From a checkpoint of a small mixture-of-experts model trained on Wikipedia.
Size: 9 layers, vocabulary 8192.
Training: a variant of Adam for the experts, 497M tokens, 3795 steps.
Below are experts of layer 3 (counted from 0) of a mixture-of-experts language model. Rows are named router (the router's row for the expert), up (a neuron's input weights, with its number), down (a neuron's output weights, with its number) and show model dimensions 0-127. Each number is 50 + 10 x the weight over its row's rms, rounded and kept within 0 to 99.
After each expert's rows: "comes before" lists some tokens at least twice as common just after its tokens as in all text; "mostly gets" lists some tokens that are sent to it at least half of the time. This comes from a sample of Wikipedia text that the model never trained on. Tokens count by the router's weight.

# expert 18
router:66 48 45 51 47 46 50 52 49 52 66 44 39 52 36 40 59 53 40 46 41 41 44 59 52 55 41 52 51 74 31 52 51 37 35 49 55 58 64 51 53 29 51 51 65 22 46 52 44 53 48 37 56 49 42 62 54 49 55 50 47 56 81 55 42 44 60 47 47 63 34 59 57 59 61 51 22 50 62 59 38 51 36 48 49 39 59 33 41 43 52 45 58 58 31 40 68 43 39 48 44 33 59 43 54 61 52 50 48 74 51 65 40 48 48 52 30 52 56 58 52 62 60 37 48 53 52 54
up0:49 52 52 38 49 59 62 43 59 57 49 52 38 40 51 44 52 45 44 59 40 62 46 53 81 43 60 44 52 60 47 54 27 52 42 61 61 58 35 32 35 44 40 53 59 41 44 61 56 69 49 61 51 44 57 57 49 37 72 30 48 62 40 63 62 58 49 36 45 44 34 55 71 51 72 53 26 59 63 58 53 62 43 55 52 53 45 36 55 62 52 57 49 57 62 47 58 46 51 58 59 49 48 51 33 50 48 57 52 56 31 58 65 52 42 58 43 52 43 30 63 61 45 58 52 65 58 51
down0:43 61 72 47 56 50 61 55 48 45 54 39 50 48 49 49 49 56 44 30 31 64 64 44 47 37 51 54 55 39 53 42 55 59 49 35 65 38 24 47 40 42 49 51 55 43 48 42 55 32 45 68 60 36 56 50 45 48 56 54 59 51 63 49 24 54 53 49 49 45 48 39 56 45 46 40 49 58 59 44 27 55 54 38 54 47 47 46 45 56 41 53 56 44 46 26 50 54 43 62 56 48 52 40 57 52 60 71 35 61 36 36 53 40 52 35 43 38 61 46 57 57 38 29 47 26 71 65
comes before: "=", "|", "\n", " the", "\n\n", "on"
mostly gets: " where", "On", " On", " Pro", "De", "Se"

# expert 28
router:55 49 32 63 50 37 50 46 55 50 49 50 42 44 41 51 44 42 52 55 27 54 59 51 48 57 39 37 42 70 23 58 54 62 41 67 42 56 53 43 51 43 50 55 52 27 42 46 64 66 21 40 66 38 48 69 48 61 37 55 35 55 69 46 52 56 57 52 54 48 56 64 52 58 65 39 40 71 57 52 50 49 49 64 46 36 63 32 41 48 60 51 47 61 59 58 56 48 68 58 51 34 56 53 43 61 48 63 48 59 28 63 46 47 39 54 45 43 48 61 48 53 46 58 46 48 53 51
up0:44 72 48 54 58 35 56 68 48 43 53 58 55 57 47 36 49 45 38 43 56 56 35 50 52 47 51 49 53 65 46 65 57 50 47 56 50 54 71 51 65 49 54 59 73 56 35 52 71 49 41 47 64 66 40 41 50 75 36 49 71 38 78 65 53 52 52 50 66 39 60 48 47 55 55 39 57 41 60 42 36 64 48 37 55 49 73 43 65 52 39 45 43 46 44 38 60 33 44 40 63 44 52 65 52 56 43 45 59 42 48 61 52 48 62 47 50 54 37 50 50 55 48 49 35 54 40 41
down0:43 42 57 69 49 59 63 50 48 60 49 72 55 53 49 72 55 69 69 43 40 58 70 63 49 50 41 47 49 58 41 61 38 67 53 56 39 38 58 36 49 71 43 41 49 44 56 51 55 41 50 53 43 38 31 53 44 48 47 49 62 50 62 50 64 66 41 46 56 57 37 40 40 44 57 62 63 56 40 39 42 52 44 38 46 66 56 59 43 40 40 53 40 52 51 38 49 50 55 70 34 36 58 56 60 40 44 43 34 52 44 57 55 46 48 27 57 34 41 63 53 55 66 45 50 56 74 49
comes before: " |", "–", ".", ",", ")", ";"
mostly gets: " 1", " 2", " 3", " 5", " 4", " 0"

# expert 0
router:65 54 40 62 51 32 47 56 50 39 58 52 38 39 52 46 18 50 44 51 34 67 56 52 63 39 44 42 45 54 41 60 47 53 35 55 33 45 56 43 33 36 65 37 46 36 49 65 55 59 40 53 41 52 44 50 44 53 46 42 49 45 52 51 47 53 68 23 61 44 48 56 70 64 66 48 43 54 64 53 47 46 43 63 42 68 61 42 56 44 53 48 44 53 39 62 45 62 48 49 52 33 43 53 54 71 41 39 62 50 36 67 37 39 41 67 47 36 46 51 51 55 40 50 49 32 56 39
up0:41 62 53 40 51 60 52 57 61 54 46 58 44 37 28 45 50 58 45 38 51 51 53 55 63 53 66 74 72 38 51 63 34 65 52 44 47 51 38 37 53 44 60 49 39 39 74 63 44 59 47 51 59 45 58 51 42 55 45 30 53 50 66 33 48 66 49 48 45 39 56 58 62 58 44 48 54 71 52 45 59 74 56 47 48 43 52 50 43 33 65 37 59 50 47 48 55 37 56 38 35 48 44 38 40 48 44 61 58 57 37 57 55 41 41 49 32 48 29 54 41 56 39 41 47 50 59 66
down0:63 47 43 45 66 61 49 39 49 38 64 49 42 64 50 55 41 60 48 62 58 41 56 56 48 63 57 68 57 52 45 49 51 53 62 44 31 50 51 51 62 48 50 58 63 50 30 60 52 58 53 64 52 39 57 37 58 54 41 44 57 59 56 44 53 41 61 43 51 52 41 58 50 58 45 38 54 68 21 64 64 50 46 56 63 41 33 46 26 57 49 51 48 53 44 29 42 53 42 38 32 61 42 30 24 41 58 58 41 44 40 56 40 49 31 49 50 66 66 63 40 45 40 42 47 58 45 45
comes before: ",", " (", "i", "'", "a", "e"
mostly gets: "berg", "ić", "burg", "wood", "nik", "sson"

# expert 12
router:59 44 31 46 51 59 54 63 45 41 55 48 37 50 49 59 32 59 52 49 38 44 51 46 46 26 50 45 42 64 42 53 45 50 54 40 46 57 74 56 63 21 48 48 64 47 40 61 53 57 30 35 61 52 32 58 50 50 51 54 47 48 71 58 46 55 58 48 60 53 45 56 52 57 53 63 39 69 61 61 40 59 43 68 39 41 68 48 57 29 58 59 58 54 53 33 61 69 50 67 54 46 47 35 44 47 49 58 70 65 38 57 56 56 40 51 39 57 52 54 63 43 49 46 41 49 47 44
up0:49 42 39 38 50 57 60 44 39 44 54 39 40 50 53 46 53 55 18 59 51 66 52 49 42 52 34 36 56 58 19 60 64 57 48 33 44 57 44 50 43 44 46 46 51 38 44 51 49 64 26 34 68 39 49 77 74 53 57 53 52 50 54 53 45 40 57 61 58 42 38 76 53 50 63 47 47 60 44 58 42 65 56 53 64 49 45 52 48 52 44 60 63 54 57 55 63 43 51 49 48 60 62 43 49 51 53 50 61 22 59 48 38 53 52 59 52 53 51 46 49 66 40 52 46 53 44 56
down0:55 54 47 59 45 62 44 53 52 48 61 46 41 63 60 48 36 59 52 48 47 58 40 47 67 54 66 46 63 33 45 53 54 48 63 46 70 64 46 53 38 59 60 31 63 52 62 41 65 57 44 34 38 42 47 66 55 43 33 51 60 62 52 52 25 45 59 61 48 59 46 60 46 44 47 52 44 46 61 35 50 41 39 52 65 38 37 65 67 40 44 67 65 55 61 52 33 39 65 49 53 38 47 48 52 25 56 70 46 54 46 46 62 48 57 50 58 46 61 47 43 36 45 37 59 32 49 48
comes before: " the", " a", " his", " New", " other", " their"
mostly gets: " and", " in", " or", " &", " at", " within"

# expert 15
router:60 47 48 63 49 43 45 43 45 46 59 41 39 39 53 50 45 41 56 41 49 45 58 64 53 50 46 44 39 60 61 47 54 51 50 46 34 47 59 56 59 50 49 55 38 38 40 63 62 66 39 42 61 53 45 52 26 45 44 55 45 48 54 39 50 61 61 39 52 54 61 62 58 52 62 54 39 67 68 59 43 37 32 66 36 43 74 30 54 41 64 41 57 63 32 52 57 56 32 51 44 49 81 45 46 75 52 58 58 53 48 61 45 56 56 46 30 55 56 64 56 59 50 56 62 38 61 43
up0:52 38 41 38 59 52 42 50 61 57 65 48 57 38 56 44 54 52 21 33 49 44 53 64 55 57 44 69 45 73 59 55 42 41 55 58 46 39 52 45 67 58 35 44 55 42 52 43 46 49 49 57 41 38 44 49 38 72 46 39 46 61 64 52 47 33 63 45 66 45 52 52 42 47 41 32 37 57 54 42 42 49 26 60 48 49 45 55 40 42 50 52 71 25 49 54 59 36 42 51 45 54 54 46 48 43 54 51 60 39 49 50 47 64 39 38 54 58 56 39 53 65 45 69 31 33 53 33
down0:50 48 47 37 55 47 47 57 63 47 60 50 41 61 56 32 55 53 53 57 44 41 59 45 65 47 40 45 52 57 56 54 39 58 50 52 48 52 46 54 40 53 45 43 56 56 56 61 41 19 62 60 59 70 45 55 66 77 61 40 61 53 48 53 60 37 51 60 38 49 52 51 32 44 47 51 35 71 56 57 62 36 41 63 36 32 48 58 43 37 58 41 46 54 52 70 44 43 45 48 44 40 36 61 46 54 34 34 40 35 36 46 45 40 67 51 37 53 37 44 55 30 41 68 50 45 66 47
comes before: "-", "\n", ",", ".", "|", ")"
mostly gets: " Fa", " War", " cons", " Ind", " imp", " Rec"

# expert 26
router:68 42 35 64 52 62 64 52 63 48 37 50 50 40 50 47 37 43 49 48 43 57 50 42 64 61 50 32 37 65 38 56 52 28 49 41 43 48 68 61 30 37 55 53 40 40 42 57 61 62 33 48 56 63 46 52 48 48 37 63 38 65 56 39 39 39 64 48 52 48 53 69 52 53 63 34 50 42 58 61 57 55 29 56 46 36 64 31 53 37 43 50 45 60 50 40 52 65 48 69 50 44 72 65 40 59 41 56 49 59 53 57 38 54 44 49 44 41 53 47 51 40 38 65 42 49 60 49
up0:39 66 51 55 43 47 44 48 42 66 34 38 44 41 47 44 48 54 47 53 51 58 54 51 63 56 53 37 49 55 46 44 43 45 33 54 50 23 54 58 53 44 50 48 63 46 49 64 38 61 26 39 48 33 29 55 24 60 29 63 55 61 46 42 35 50 47 31 46 45 53 45 58 33 51 49 48 56 50 67 41 44 40 67 38 55 59 60 61 50 39 36 50 50 39 41 49 52 49 69 47 47 63 52 35 50 32 52 54 62 38 57 49 54 55 64 55 43 42 54 50 42 28 72 46 49 44 51
down0:47 47 47 59 55 34 68 56 31 63 56 60 51 45 45 40 45 42 38 42 62 72 27 74 53 57 52 71 60 53 39 68 55 59 48 45 62 41 44 59 58 49 35 67 36 51 63 47 44 56 33 49 39 46 38 40 56 64 50 54 57 56 55 46 48 35 46 57 67 56 37 50 50 47 41 54 50 61 47 50 55 49 33 43 57 41 47 41 42 64 61 43 57 53 45 52 57 55 45 51 34 68 41 46 36 39 53 53 34 50 60 51 41 39 28 52 38 30 35 50 45 55 50 32 47 46 46 60
comes before: "=", " |", ")", "y", "us", "ment"
mostly gets: "raph", " form", " ad", " pat", "oph", " et"

# expert 17
router:76 41 49 41 51 49 53 41 52 52 50 52 55 58 61 55 37 46 35 49 57 59 51 53 51 42 46 36 48 63 44 73 41 56 48 44 30 46 47 49 44 43 45 64 46 36 56 51 59 49 33 48 53 54 59 63 35 49 62 47 33 50 58 49 34 62 70 49 58 42 43 60 54 62 53 50 20 68 49 50 47 44 31 64 35 61 68 39 58 35 53 36 59 55 49 56 62 65 44 46 49 42 45 48 32 60 42 46 64 58 50 53 39 39 55 50 37 54 39 65 54 59 44 66 35 34 44 48
up0:45 35 51 25 57 43 49 48 46 53 46 55 66 44 51 44 39 49 22 47 47 51 57 33 63 33 48 49 54 62 42 54 62 59 52 63 47 46 69 50 40 53 47 54 25 41 60 49 57 41 55 51 42 45 59 68 31 61 45 46 45 52 58 51 23 57 70 47 39 29 36 51 42 45 46 44 50 60 47 48 47 37 50 63 44 49 43 51 37 50 37 40 56 64 34 48 55 48 46 57 55 50 34 50 68 74 58 57 46 48 46 46 59 57 51 36 43 52 50 53 61 46 38 65 31 46 62 57
down0:50 67 59 67 54 59 46 53 26 43 47 46 57 54 50 49 47 52 39 34 55 40 50 44 53 39 43 48 53 47 47 34 34 57 40 49 53 42 69 48 35 41 24 35 72 48 40 52 42 42 44 36 60 57 25 41 62 52 37 54 57 43 42 44 53 51 63 61 57 47 49 57 66 75 66 72 37 73 53 53 49 38 55 60 54 47 39 57 49 46 53 34 59 44 40 44 46 42 51 47 44 40 50 45 37 43 57 38 58 52 50 38 51 44 55 33 51 32 37 44 39 59 55 45 43 50 52 35
comes before: "\n", "  ", " 0", "|", " 1", " 2"
mostly gets: " placed", " ag", " won", " prevent", " led", " assist"

# expert 10
router:63 27 39 63 41 54 62 46 49 54 64 63 55 44 63 57 37 40 52 46 49 55 49 35 62 42 40 43 49 53 45 57 45 41 48 54 46 59 51 52 48 51 55 78 47 29 53 57 63 57 52 30 60 49 40 54 43 57 45 34 44 49 59 52 59 52 52 35 56 56 55 68 66 62 46 51 35 65 46 49 56 59 23 63 39 45 81 25 50 56 68 56 46 66 49 40 52 58 34 50 50 35 69 47 49 51 54 61 52 60 47 65 48 44 48 47 41 47 61 51 44 50 47 51 50 48 65 55
up0:49 52 44 41 39 51 69 37 47 46 62 34 52 43 56 69 51 49 49 40 45 51 39 42 56 43 55 51 41 57 56 46 58 41 43 49 43 49 40 52 41 47 56 60 52 33 48 46 68 39 47 59 51 75 49 47 57 42 60 74 67 56 68 45 48 33 49 68 48 51 52 61 30 40 44 64 52 58 61 52 51 61 40 50 59 65 69 49 55 46 39 48 50 56 42 48 41 64 60 64 57 53 40 36 33 70 57 30 52 48 49 50 36 44 41 73 40 61 61 77 44 49 46 52 50 53 63 49
down0:55 33 64 67 27 61 54 44 48 51 42 51 64 62 60 52 57 36 46 44 72 49 40 55 36 54 39 68 51 60 62 66 47 40 61 48 45 56 63 53 44 50 37 48 51 44 44 45 45 53 40 55 33 48 50 52 49 41 52 74 63 62 48 45 42 62 58 36 27 53 50 36 46 57 36 54 49 50 53 46 60 64 52 37 57 39 58 35 67 42 39 32 53 45 43 49 51 55 65 44 41 67 57 36 45 29 52 45 63 55 46 49 30 42 55 58 52 69 56 55 47 64 54 43 52 46 35 57
comes before: "\n", " |", "1", "\n\n", "19", ";"
mostly gets: ")", "]", " dis", "–", " there", " ru"

# expert 20
router:66 34 38 49 67 26 48 46 65 69 45 35 44 39 45 35 48 48 55 36 46 51 47 33 57 44 46 42 46 51 49 66 48 38 47 50 50 44 55 72 55 50 74 48 55 44 66 74 48 56 52 49 46 43 51 40 35 53 56 59 33 42 62 48 48 56 78 43 52 44 47 66 62 65 61 54 29 44 56 57 47 60 47 55 54 55 52 42 43 52 51 53 43 65 46 44 57 56 56 51 43 43 59 57 36 58 45 64 57 77 37 52 46 32 41 46 32 54 49 57 53 52 41 51 43 50 48 60
up0:57 49 38 46 45 51 34 63 63 54 53 66 59 58 28 64 42 49 58 48 69 59 45 42 54 57 56 52 51 32 34 55 40 54 43 46 50 59 55 67 35 51 66 43 35 49 66 34 30 55 50 67 50 58 53 51 57 52 49 51 44 40 64 41 42 50 45 37 45 45 50 47 47 43 46 40 26 56 74 42 48 56 49 54 36 47 53 31 44 58 63 40 42 34 62 22 55 58 44 42 37 45 48 44 43 58 51 58 51 65 45 50 35 48 61 47 35 54 47 49 52 50 65 71 55 51 38 60
down0:48 46 69 35 30 42 58 64 41 58 61 31 50 67 48 40 35 58 55 50 58 40 51 54 47 33 33 54 53 38 50 49 43 48 62 48 53 59 50 43 50 61 47 39 41 41 28 46 49 57 34 57 60 67 73 39 64 52 56 41 53 35 68 51 42 52 41 52 53 50 56 56 62 49 57 60 56 56 46 51 52 77 44 48 62 38 38 35 47 50 60 41 40 36 58 53 41 54 50 39 45 55 56 55 47 57 73 38 44 39 59 46 38 45 62 51 43 46 56 25 40 65 44 65 43 52 45 45
comes before: "s", "r", "n", "l", "d", "t"
mostly gets: "'", " da", "’", "ume", " George", " daughter"

# expert 16
router:58 52 47 51 52 52 58 50 63 41 52 45 41 52 50 58 46 46 32 48 45 54 48 49 61 45 66 60 52 50 27 59 47 47 62 67 50 53 64 62 52 42 77 51 69 34 30 55 81 59 34 42 51 45 60 48 42 57 30 41 43 50 56 66 40 54 62 51 54 52 51 58 55 61 43 52 41 55 58 60 49 36 32 44 47 53 48 34 34 57 56 60 48 50 32 28 57 53 48 61 55 37 62 44 53 52 38 50 70 66 47 62 50 42 37 52 51 50 54 58 34 33 42 44 41 42 41 45
up0:50 58 45 50 51 53 45 34 42 43 44 52 52 50 52 53 50 78 41 65 47 57 57 64 49 69 61 49 56 35 44 54 33 54 58 45 59 27 68 34 51 42 72 54 39 46 50 44 59 58 45 40 70 52 61 80 50 57 32 60 29 70 55 50 45 53 50 62 53 46 51 49 56 63 67 41 44 65 35 50 49 36 33 54 40 20 43 55 45 62 56 59 51 48 44 50 44 51 39 59 60 47 43 44 48 46 45 57 62 61 56 48 43 48 59 63 43 63 60 46 43 49 45 50 46 51 57 47
down0:50 53 49 56 42 38 43 53 57 44 71 53 77 48 53 50 53 44 44 45 49 48 65 57 67 55 44 37 68 73 56 47 54 35 50 44 23 30 42 48 54 59 47 48 41 53 51 53 30 50 58 46 65 62 32 53 52 50 68 50 37 65 48 55 38 36 46 40 57 41 69 49 38 50 57 55 37 50 41 59 38 32 34 70 71 48 49 57 47 43 72 47 46 47 51 44 43 68 60 60 48 61 53 37 58 45 29 49 55 46 58 51 44 57 53 42 41 54 44 57 54 46 58 44 61 47 49 45
comes before: "-", "|", "raph", "ti", "se", "d"
mostly gets: " bi", "sp", "bro", "pro", " h", " multi"

# expert 14
router:61 52 33 46 59 47 46 50 54 46 48 49 49 38 46 62 47 37 30 32 44 48 53 53 65 59 46 49 53 63 51 56 52 44 42 36 40 45 47 45 62 43 50 49 59 27 41 60 73 74 33 55 61 54 44 56 59 54 44 60 48 40 55 42 41 43 66 37 60 59 38 53 55 58 55 50 36 55 55 53 51 59 44 68 30 61 61 35 57 45 51 64 48 54 52 47 65 42 45 45 53 31 56 39 35 65 50 55 50 47 43 44 51 50 44 41 36 32 63 71 47 67 47 45 34 23 57 52
up0:46 55 48 42 52 43 54 55 45 45 42 40 43 34 42 49 35 36 59 70 45 59 34 59 56 56 45 59 62 49 55 54 65 63 44 54 39 31 53 50 49 45 70 56 70 52 54 68 50 50 55 49 45 56 44 36 42 56 39 53 22 49 50 62 46 46 81 57 56 51 50 48 45 59 50 41 53 47 48 48 45 65 55 70 42 61 35 44 54 35 46 52 57 58 64 53 39 31 41 33 44 56 78 47 50 50 58 41 53 61 60 54 48 29 54 44 39 56 61 58 60 34 42 52 56 57 63 55
down0:44 53 51 46 57 42 50 59 31 52 54 30 54 50 43 69 53 56 25 52 48 39 41 54 43 67 34 52 38 52 51 46 62 88 62 69 41 37 45 40 51 57 45 51 27 45 48 43 52 61 49 55 37 52 63 37 44 36 52 52 61 54 46 52 49 39 79 51 34 40 40 39 40 52 51 44 52 55 37 80 57 65 56 57 59 39 53 46 65 59 54 44 41 51 58 55 38 39 53 48 47 54 53 52 38 53 53 51 50 56 54 30 50 42 51 41 43 53 47 46 55 60 46 43 38 48 56 50
comes before: " the", " /", " a", " his", " States", " their"
mostly gets: " of", " from", " near", " north", " MF", " −"

# expert 13
router:68 49 30 28 58 34 49 54 38 38 65 46 35 53 54 50 39 55 45 37 41 58 56 40 62 55 55 26 44 60 34 60 56 33 52 57 36 55 62 57 72 48 62 59 52 58 55 48 56 58 43 29 56 73 56 59 49 68 49 48 44 50 61 55 51 54 61 40 71 54 39 60 48 49 57 45 34 52 59 46 43 54 54 50 49 45 37 24 61 28 62 44 55 56 53 54 57 50 45 54 54 47 45 65 51 56 45 52 65 58 38 57 33 51 52 46 56 30 55 56 54 46 55 56 61 52 49 43
up0:42 66 60 47 53 49 57 60 69 32 42 64 39 59 52 54 62 51 43 35 35 76 68 69 61 53 43 49 49 62 64 73 48 37 58 49 70 47 71 51 61 59 58 34 41 54 70 56 45 46 48 53 41 43 59 57 44 55 51 40 41 54 39 54 43 63 59 51 51 62 44 40 48 54 50 61 37 50 54 53 64 41 53 54 35 35 50 45 70 58 38 48 50 67 52 48 45 43 45 52 51 43 35 46 52 42 51 51 67 59 50 56 34 58 54 29 44 38 49 60 54 56 53 62 59 38 40 46
down0:64 52 52 34 51 48 40 57 44 54 50 46 49 47 52 51 36 50 61 53 50 34 48 42 49 49 41 64 26 53 57 32 66 38 37 53 48 55 41 67 54 64 40 51 48 49 41 43 53 53 41 58 55 58 28 58 57 64 63 36 35 55 54 40 60 45 41 47 63 62 55 41 54 49 83 49 52 65 39 51 25 37 69 47 48 55 49 58 50 53 63 42 51 53 60 51 62 56 47 40 57 57 39 38 50 42 68 42 61 41 43 40 64 50 38 58 46 50 46 50 49 57 44 47 29 75 39 59
comes before: " of", " to", " in", " by", " and", " with"
mostly gets: "ted", "ment", "ized", "ated", "ited", "ating"

# expert 19
router:69 49 32 65 71 28 62 39 55 51 56 58 43 37 41 54 49 51 52 33 39 50 58 41 66 58 48 44 45 47 43 50 49 51 46 53 51 50 50 58 40 45 60 68 43 38 62 42 52 62 30 39 68 50 57 48 34 56 45 41 47 60 60 53 39 51 65 48 52 55 51 78 61 71 56 54 20 52 67 68 54 52 32 63 51 47 54 34 56 43 47 56 54 57 51 36 53 47 43 41 61 47 37 43 40 54 38 48 48 47 34 44 42 56 50 49 52 41 59 43 45 47 46 48 41 38 66 38
up0:51 54 40 50 55 63 40 67 40 64 63 37 59 46 38 64 56 47 59 47 50 46 50 33 46 61 53 29 43 51 50 53 43 46 51 25 36 62 84 59 38 50 64 60 59 49 42 50 40 39 54 43 69 46 50 46 42 40 39 56 39 49 48 63 39 51 71 39 47 50 45 36 46 45 40 44 45 56 70 49 46 46 50 65 53 51 83 34 61 44 38 51 48 53 40 53 46 50 47 58 53 49 32 50 40 77 34 43 44 56 45 50 35 57 49 54 57 48 50 47 62 44 56 51 52 48 55 45
down0:45 53 36 70 60 58 48 47 27 35 59 59 59 60 62 41 53 51 41 38 44 25 49 44 47 53 44 27 48 40 55 42 57 50 43 58 52 47 52 36 50 58 55 49 54 40 58 61 42 54 40 48 41 42 52 47 42 44 41 48 40 54 52 41 49 56 43 42 47 37 40 38 39 49 28 35 40 46 69 41 55 58 33 47 32 54 38 34 30 56 43 60 57 58 40 43 47 36 47 60 31 48 51 47 65 67 45 48 36 33 60 44 49 54 53 38 62 75 64 35 36 43 50 40 54 57 57 49
comes before: " |", ")", "%", "2", "0", "′"
mostly gets: "{", "000", "′", "″", "°", " $"

# expert 8
router:66 33 35 45 49 56 55 44 69 58 62 63 46 45 57 55 54 53 42 44 55 46 57 43 54 49 56 46 35 55 41 50 46 43 53 66 59 55 55 49 62 41 54 43 45 43 52 56 55 39 48 42 62 46 46 61 42 52 44 70 59 34 61 60 52 48 66 50 55 41 44 59 53 71 56 41 27 47 57 61 52 55 46 60 32 61 63 40 45 41 66 63 52 38 46 50 55 43 56 63 48 40 55 51 41 46 51 45 57 47 39 75 41 45 52 43 35 39 34 72 60 67 22 59 56 24 47 58
up0:57 21 47 33 43 49 55 33 72 50 42 36 43 34 55 49 47 64 59 51 52 54 41 61 62 62 73 38 47 63 43 43 49 44 65 67 48 56 57 40 62 40 57 54 32 55 38 42 62 47 49 49 56 48 62 46 37 36 44 54 57 38 44 34 50 45 73 59 58 57 43 58 59 63 42 61 55 58 44 58 40 65 63 47 64 46 56 45 55 49 56 29 55 39 64 39 48 46 38 41 32 36 52 48 41 45 44 56 50 60 42 56 47 51 50 39 40 40 67 43 35 48 56 43 47 44 46 62
down0:57 30 54 41 35 53 54 39 49 64 61 50 26 59 53 55 47 64 53 49 52 44 50 57 46 54 58 61 57 33 36 38 51 44 47 65 60 33 45 44 50 48 56 27 65 40 55 65 44 31 63 51 62 36 49 36 43 59 53 62 55 59 50 43 66 49 40 55 50 44 33 43 59 42 51 48 55 65 52 54 40 54 53 67 50 55 59 51 37 44 33 62 51 44 44 38 49 41 52 57 55 70 69 59 40 34 55 50 52 61 53 56 53 63 51 67 62 52 52 43 52 59 54 62 78 47 30 42
comes before: " the", " was", " he", " is", " it", " they"
mostly gets: " that", " which", " he", " who", " they", " but"

# expert 1
router:59 52 36 43 51 47 50 40 57 54 41 54 49 50 46 71 51 52 53 27 41 58 52 43 55 56 43 44 36 55 45 60 59 54 48 58 35 37 67 60 52 53 49 54 50 52 50 63 41 57 38 57 66 35 59 56 45 52 38 64 58 37 60 70 36 44 54 41 60 44 50 60 83 64 67 40 36 64 65 58 49 55 27 56 31 55 47 43 37 38 64 54 51 67 48 34 54 43 46 57 36 39 51 60 37 70 35 54 53 57 40 66 60 50 38 51 43 39 46 50 54 54 57 59 52 50 51 47
up0:70 34 45 52 77 34 55 45 63 56 51 49 41 33 63 51 42 58 51 44 41 49 46 50 66 58 34 47 56 53 40 54 50 58 46 64 51 57 48 48 47 38 56 53 55 38 43 50 47 71 48 46 54 51 45 40 74 55 39 55 46 75 47 52 51 30 46 45 57 65 41 64 64 31 55 59 42 72 50 45 59 53 39 58 59 45 36 38 57 63 64 42 36 56 62 44 33 76 46 50 42 56 47 52 48 38 61 42 42 51 56 42 47 58 39 38 53 57 50 49 47 53 49 46 38 59 39 68
down0:53 59 60 47 47 47 24 40 58 50 25 69 61 46 74 66 55 58 49 54 61 63 44 52 56 60 46 81 65 67 51 66 46 59 38 52 55 36 61 59 35 47 40 46 52 48 50 54 52 51 48 48 57 55 39 57 60 58 50 54 62 49 54 44 47 66 29 45 46 71 40 39 54 52 56 69 53 49 40 51 48 30 47 52 55 55 52 56 41 41 49 49 47 60 45 76 47 44 61 56 68 53 33 45 51 55 54 64 64 52 64 55 47 36 54 53 48 67 51 55 55 51 50 46 45 56 40 49
comes before: "=", "\n\n", " The", "The", " In", " He"
mostly gets: "\n\n", " \"", " In", " This", " During", " These"

# expert 3
router:57 46 47 33 73 54 56 46 43 44 52 54 39 56 37 51 43 61 51 34 45 56 53 60 67 41 52 40 48 55 47 64 41 41 47 56 48 56 50 50 55 50 48 58 46 49 60 62 50 51 33 41 77 66 49 59 57 53 58 51 31 58 53 53 45 52 52 40 53 43 29 68 54 49 56 47 45 64 52 49 49 33 49 74 28 50 55 41 57 41 56 43 54 56 56 39 54 66 34 49 38 45 50 43 60 61 40 48 57 51 39 70 47 45 42 60 31 32 45 77 38 66 48 66 35 46 45 38
up0:55 59 49 45 41 50 44 48 70 43 62 33 54 58 54 47 50 54 42 69 42 49 44 53 50 68 66 46 53 59 40 45 44 64 52 57 67 47 64 61 54 69 38 64 49 46 44 68 52 54 53 65 73 66 48 47 60 49 68 59 57 48 61 59 49 40 45 56 72 30 47 45 56 48 58 48 44 65 56 56 72 55 49 45 44 51 50 39 50 42 60 46 45 31 56 37 70 48 47 71 39 59 66 46 47 45 62 62 39 37 29 50 54 55 72 43 57 48 62 54 50 51 44 57 43 46 47 62
down0:28 40 56 44 48 50 34 62 42 50 39 40 37 46 72 39 61 57 51 42 59 47 49 55 42 57 61 45 57 60 41 63 44 52 46 68 47 65 53 61 57 34 32 54 50 42 45 47 49 39 43 39 62 34 53 57 49 49 56 51 68 34 68 44 52 50 55 43 32 40 55 54 73 31 60 65 48 39 58 39 30 39 45 34 55 57 39 64 47 53 42 50 78 59 48 49 46 55 44 41 65 61 44 42 52 59 25 55 48 50 50 41 62 49 40 50 47 59 57 65 53 50 59 46 53 65 50 51
comes before: " a", " the", " to", " in", " by", " as"
mostly gets: " was", " were", " been", " has", " had", " are"